Experts of a small language model.
Experts: 16 experts in each of 15 layers, 144 GELU neurons an expert, 2 picks a token.
Training: a variant of SOAP for the experts, 284M tokens, 7110 steps.
Below are experts of layer 2 (counted from 0) of a mixture-of-experts language model. Rows are named router (the router's row for the expert), up (a neuron's input weights, with its number), down (a neuron's output weights, with its number) and show model dimensions 224-255. Each number is 50 + 12 x the weight over its row's rms, rounded and kept within 0 to 99.
Before each expert's rows: "mostly gets" lists some tokens that are sent to it at least half of the time. This comes from a sample of Wikipedia text that the model never trained on.

# expert 8
mostly gets: "k", " —", " up", " name", " time", "end"
router:25 36 70 69 43 53 24 67 64 35 49 49 54 56 54 62 43 54 54 27 54 46 58 68 66 53 58 44 45 53 35 30
up0:63 45 48 25 49 41 49 39 30 65 59 43 42 48 44 31 33 46 48 47 46 72 48 57 40 61 60 54 56 59 74 57
down0:40 53 42 45 51 42 79 62 53 55 48 56 61 15 30 69 54 66 74 60 52 44 53 52 50 51 43 64 44 48 57 53
up1:51 39 52 52 38 71 42 62 48 64 60 51 45 39 39 57 49 39 54 60 53 51 50 55 28 53 54 40 48 55 49 61
down1:49 44 50 39 51 74 42 56 50 66 59 42 41 73 48 71 57 57 73 32 71 57 60 33 40 73 64 43 42 50 66 60
up2:38 41 60 46 51 51 60 59 34 59 57 54 50 55 64 60 56 45 64 50 66 60 43 30 30 47 50 44 57 40 71 51
down2:57 51 61 41 42 46 50 58 50 52 75 73 81 66 69 25 51 72 55 47 53 54 50 26 35 46 58 37 52 41 49 47
up3:76 38 25 58 57 60 47 65 55 62 62 26 47 52 43 65 73 50 60 40 56 44 44 50 66 52 60 53 39 65 47 41
down3:60 52 56 63 58 43 48 55 57 48 59 45 62 54 41 63 76 42 48 59 54 34 43 49 37 53 56 76 60 37 64 65
up4:64 41 37 59 80 31 31 50 65 35 58 44 68 55 39 44 67 48 47 25 29 70 58 46 29 41 46 40 51 47 49 49
down4:68 58 60 37 77 44 50 54 68 43 57 24 57 53 50 46 42 63 49 39 28 71 54 69 45 56 52 39 55 48 42 45
up5:57 41 36 62 52 63 54 49 53 55 56 53 42 43 42 81 66 47 58 40 50 73 43 36 22 63 38 62 64 55 21 37
down5:52 60 36 78 54 54 47 38 59 44 50 47 34 66 40 48 62 62 44 57 47 69 63 46 53 57 47 53 47 38 24 49
up6:71 37 68 36 36 42 39 33 48 54 67 46 43 63 54 32 48 68 59 86 26 62 54 57 39 31 40 46 69 44 54 34
down6:57 51 61 45 52 73 47 53 70 63 43 63 52 68 42 47 63 53 47 55 35 31 57 41 72 47 44 64 36 54 34 53
up7:72 40 53 50 48 54 51 57 58 56 54 21 28 30 36 50 35 70 65 46 56 55 57 29 49 50 43 53 51 50 39 48
down7:32 61 36 50 57 47 69 57 54 41 36 51 44 64 38 51 44 61 84 27 85 45 43 68 50 59 58 32 46 76 50 54
up8:49 54 36 38 66 61 72 35 33 52 61 50 42 48 51 56 40 79 71 53 42 64 54 46 42 44 45 23 47 63 53 46
down8:33 64 57 24 58 41 60 45 44 49 37 46 65 60 52 61 28 69 37 44 55 57 58 37 44 62 37 44 43 47 29 42
up9:50 46 49 67 63 42 50 50 73 27 51 39 34 58 49 64 72 36 35 47 60 37 49 40 42 36 41 51 31 50 64 48
down9:46 60 47 73 54 25 31 70 58 47 63 42 45 36 47 55 45 50 38 43 57 41 44 91 62 50 82 47 37 36 66 50
up10:46 72 50 55 51 47 58 41 54 41 57 52 52 62 36 37 66 37 23 55 37 55 54 66 42 50 36 48 43 62 46 70
down10:47 46 46 32 50 45 65 41 27 44 53 24 59 54 73 63 46 60 50 52 21 44 78 56 61 36 35 60 47 76 64 28
up11:49 32 45 38 43 41 66 47 39 69 68 62 42 44 62 41 47 48 62 35 51 57 43 27 51 40 45 60 42 62 52 56
down11:53 45 45 46 31 60 70 49 68 58 50 43 33 69 70 38 44 55 69 43 50 60 34 57 53 41 43 39 33 24 59 53
up12:49 41 51 30 33 43 37 56 54 64 51 77 58 61 63 55 63 50 46 23 36 35 68 59 59 61 76 63 27 54 71 48
down12:39 40 35 29 54 32 47 34 44 66 63 45 42 81 58 52 55 52 45 53 34 58 23 58 33 61 50 30 40 49 56 44
up13:35 59 51 50 42 57 59 53 51 63 46 53 42 53 38 60 42 38 66 48 67 45 50 44 56 52 33 30 49 30 59 45
down13:46 75 36 63 48 44 37 39 55 37 70 42 39 43 40 39 45 45 56 32 69 32 60 78 27 68 47 44 67 52 44 48
up14:58 54 45 64 65 68 56 38 21 49 64 44 51 38 62 46 41 53 60 48 63 55 37 59 56 39 43 31 43 38 64 55
down14:60 81 34 47 57 39 43 53 54 33 44 54 28 68 39 31 29 26 29 37 55 49 44 51 60 34 56 58 43 51 51 53

# expert 11
mostly gets: "p", "f", "b", "im", " —", "ag"
router:22 50 70 59 53 46 23 59 55 37 50 46 56 52 64 63 41 60 53 30 58 50 38 66 71 63 57 48 42 44 32 30
up0:70 50 29 56 44 38 48 54 61 55 70 56 42 50 64 38 52 29 29 83 59 43 22 45 26 47 47 32 58 50 56 46
down0:57 55 38 46 42 47 43 69 41 74 55 21 49 30 37 58 58 48 42 46 47 48 36 52 47 65 48 42 51 54 65 58
up1:49 46 59 51 90 61 59 35 45 31 54 45 42 60 38 41 55 47 48 56 40 49 51 67 33 59 59 50 52 33 55 75
down1:67 37 56 41 59 45 46 66 62 45 44 44 59 48 41 31 58 67 25 59 43 50 51 49 67 47 56 60 65 38 33 49
up2:56 54 46 46 61 58 37 64 51 61 60 40 28 36 58 54 59 25 62 53 34 42 42 44 71 52 38 56 35 69 42 45
down2:70 56 32 56 56 69 49 38 53 70 48 64 56 40 42 59 52 49 66 67 28 41 34 48 55 39 49 56 48 60 42 48
up3:62 59 36 50 50 42 64 39 44 49 46 42 57 53 53 55 55 46 45 43 48 45 56 42 22 63 33 40 61 43 53 29
down3:45 61 30 35 52 31 48 59 43 48 48 62 48 79 43 66 72 38 57 66 57 52 38 54 39 58 51 50 81 34 56 58
up4:51 47 39 28 46 84 50 33 61 44 57 59 34 59 37 48 64 60 69 47 26 44 37 44 31 45 35 52 42 38 59 42
down4:53 62 51 36 50 87 43 29 62 51 55 51 49 38 53 41 42 64 48 44 42 56 33 44 51 47 51 38 43 33 29 38
up5:69 52 52 49 58 62 56 29 45 42 71 57 36 52 62 41 34 59 53 45 42 73 26 44 56 55 46 41 45 50 58 59
down5:44 54 51 64 54 66 27 43 57 54 36 53 32 64 54 46 49 65 51 54 23 52 55 55 55 42 86 31 44 43 35 43
up6:50 30 34 66 34 76 47 51 59 45 63 45 34 33 57 50 49 23 71 70 56 51 74 40 59 47 67 71 50 48 26 62
down6:65 71 30 60 50 66 56 29 43 56 55 63 52 42 64 70 39 78 48 41 36 42 49 67 40 58 52 22 49 41 52 39
up7:41 44 45 49 38 38 44 58 33 73 45 50 39 55 24 31 57 56 66 54 41 55 60 37 49 51 57 53 47 62 52 60
down7:32 50 44 28 69 49 39 32 62 33 32 45 47 70 54 53 80 40 64 45 39 65 50 43 47 46 36 47 68 42 40 48
up8:67 63 70 53 49 44 42 65 39 49 67 42 46 61 54 41 35 55 42 32 43 56 74 46 42 46 27 51 49 59 67 64
down8:54 68 64 77 67 25 56 50 53 58 44 57 46 60 63 55 73 46 82 53 42 43 59 36 07 51 41 52 38 70 49 48
up9:67 66 44 43 53 56 43 69 54 53 52 69 49 55 62 46 57 66 40 58 38 50 50 28 55 63 53 48 61 44 55 58
down9:40 56 58 49 62 57 62 47 68 72 68 50 43 42 51 46 78 56 43 53 52 55 73 39 56 47 65 45 48 58 54 48
up10:46 61 42 25 52 24 56 38 64 45 69 51 22 57 43 23 48 53 55 24 62 68 50 47 57 40 65 59 58 55 58 32
down10:57 77 43 51 52 39 48 41 47 61 47 68 23 39 47 41 61 43 45 58 53 47 72 56 45 30 62 37 41 55 64 55
up11:50 48 38 50 59 60 54 42 40 47 48 63 50 36 24 74 68 49 62 39 57 52 33 42 51 67 53 48 47 76 39 67
down11:53 50 30 45 66 42 26 57 58 52 60 37 58 35 48 46 62 50 47 29 45 58 68 46 44 68 67 45 58 40 35 73
up12:59 22 55 46 66 43 44 36 28 52 59 38 16 72 18 51 49 32 36 76 48 36 46 24 54 47 54 57 40 50 38 66
down12:47 35 52 55 57 39 50 59 21 56 70 40 63 46 51 61 58 59 46 57 59 56 44 45 66 54 65 53 50 73 52 32
up13:57 70 49 45 61 54 38 54 52 58 65 38 50 75 59 77 68 43 53 37 26 53 69 52 53 35 30 42 39 61 69 53
down13:70 51 48 63 42 50 55 42 37 40 52 55 30 49 67 44 36 25 47 45 52 72 73 38 45 37 54 49 62 59 48 43
up14:78 38 37 54 30 46 38 44 43 30 49 37 53 49 83 72 45 43 54 52 48 53 61 43 43 34 57 55 55 31 52 57
down14:61 47 20 65 35 37 60 43 49 62 49 69 47 40 55 48 46 77 34 53 35 74 46 33 39 35 45 48 50 50 39 54

# expert 12
mostly gets: "The", " m", " States", " January", "″", " July"
router:27 37 65 59 68 46 62 70 65 71 47 61 62 64 49 58 34 66 49 37 63 48 36 64 69 61 52 73 39 57 35 40
up0:57 57 55 58 58 57 59 57 60 66 59 68 52 47 46 67 55 53 62 61 35 44 33 51 32 58 43 55 47 59 52 70
down0:29 58 46 63 46 41 42 24 45 45 60 34 60 63 44 40 66 53 46 47 36 47 52 60 32 49 41 38 56 49 41 46
up1:44 59 41 54 69 50 39 23 51 51 29 56 43 52 49 59 59 43 52 46 32 71 36 23 57 47 24 48 58 51 60 43
down1:40 60 49 57 53 43 56 42 44 65 37 45 34 58 43 60 73 38 64 46 22 59 47 50 62 36 44 54 52 61 66 54
up2:50 49 49 60 49 58 48 50 47 34 36 52 55 53 41 60 54 39 62 56 45 48 47 58 56 50 46 46 56 55 48 75
down2:46 28 45 67 47 53 59 53 79 38 49 73 47 58 47 67 63 43 47 35 32 45 52 52 67 30 40 59 39 47 38 56
up3:65 43 64 42 15 57 53 47 47 36 75 37 58 56 32 47 51 31 62 56 45 28 76 34 38 34 44 42 49 63 93 42
down3:48 43 62 33 60 59 56 77 75 36 43 49 58 59 54 63 44 42 65 30 38 32 68 46 67 38 73 43 56 46 51 41
up4:73 64 60 67 47 37 63 32 45 44 47 65 35 59 54 67 50 32 63 40 32 30 59 40 34 51 52 56 44 54 61 36
down4:53 52 41 61 59 69 58 52 55 50 41 54 52 53 45 52 69 38 55 66 51 53 51 30 47 45 47 59 49 34 44 58
up5:43 39 39 47 46 52 67 42 28 46 51 41 52 61 53 28 18 40 66 55 70 60 61 24 38 49 63 51 25 63 60 65
down5:41 55 56 44 56 59 35 11 53 36 55 45 75 43 46 44 53 43 55 39 62 60 41 60 45 53 42 49 45 45 52 57
up6:66 53 42 59 58 44 47 64 43 40 61 59 44 54 50 67 38 27 69 23 58 39 54 34 54 54 55 30 39 45 25 52
down6:47 60 46 59 45 34 20 61 44 28 45 31 66 47 27 48 49 41 44 40 48 47 57 43 55 50 55 41 20 59 68 47
up7:51 39 32 68 70 54 69 57 59 40 55 60 35 53 48 52 51 61 58 79 49 44 41 27 50 66 51 47 75 47 31 28
down7:53 47 52 73 41 62 51 47 51 48 67 66 47 67 60 52 51 49 63 46 66 63 54 71 48 60 58 44 48 24 31 35
up8:63 39 47 39 50 48 44 55 49 51 78 54 52 63 52 31 54 15 45 61 45 47 52 62 48 50 47 40 57 57 48 49
down8:56 38 34 52 40 43 54 49 48 61 63 37 50 43 68 50 48 64 53 54 66 57 53 48 43 41 55 53 38 52 41 49
up9:57 45 60 46 21 57 28 46 50 69 71 50 51 31 45 58 58 37 55 64 34 57 60 56 39 30 48 50 69 40 54 83
down9:47 58 39 57 48 56 46 39 43 39 47 73 47 52 30 55 46 43 60 49 64 50 64 42 30 72 46 54 42 46 61 40
up10:71 67 48 73 66 47 51 37 48 46 33 49 56 39 29 65 28 43 56 53 29 71 33 52 43 40 57 71 71 30 59 62
down10:44 38 52 52 34 49 57 57 61 47 56 71 39 47 58 59 51 49 34 35 58 50 49 65 55 62 60 53 59 57 33 45
up11:54 34 40 38 43 30 47 43 58 58 76 63 41 46 51 34 64 40 55 28 56 53 42 49 52 60 55 54 38 45 38 54
down11:50 33 49 38 61 55 37 55 40 51 63 49 52 49 51 54 59 34 60 36 44 62 60 52 58 73 74 56 30 31 28 51
up12:56 45 50 55 32 42 29 48 74 48 65 24 32 44 38 53 69 54 54 53 45 51 50 58 46 44 53 40 70 60 65 43
down12:50 46 56 33 55 62 44 50 75 67 50 42 46 54 46 48 71 58 66 35 61 54 37 41 49 43 46 43 62 64 37 59
up13:58 76 61 37 62 28 61 56 55 69 52 62 48 54 60 48 62 50 42 56 33 56 48 63 37 58 61 44 42 52 46 51
down13:57 49 65 46 28 33 72 47 64 58 47 42 51 42 43 58 43 55 67 43 56 75 48 50 38 57 44 48 49 45 38 54
up14:43 53 52 62 45 49 46 71 54 53 52 53 41 50 42 64 45 62 37 51 67 65 60 35 36 47 54 43 38 45 45 46
down14:33 80 45 59 82 55 57 37 47 65 43 75 40 33 53 46 69 40 62 59 55 55 69 60 66 53 41 58 43 45 52 53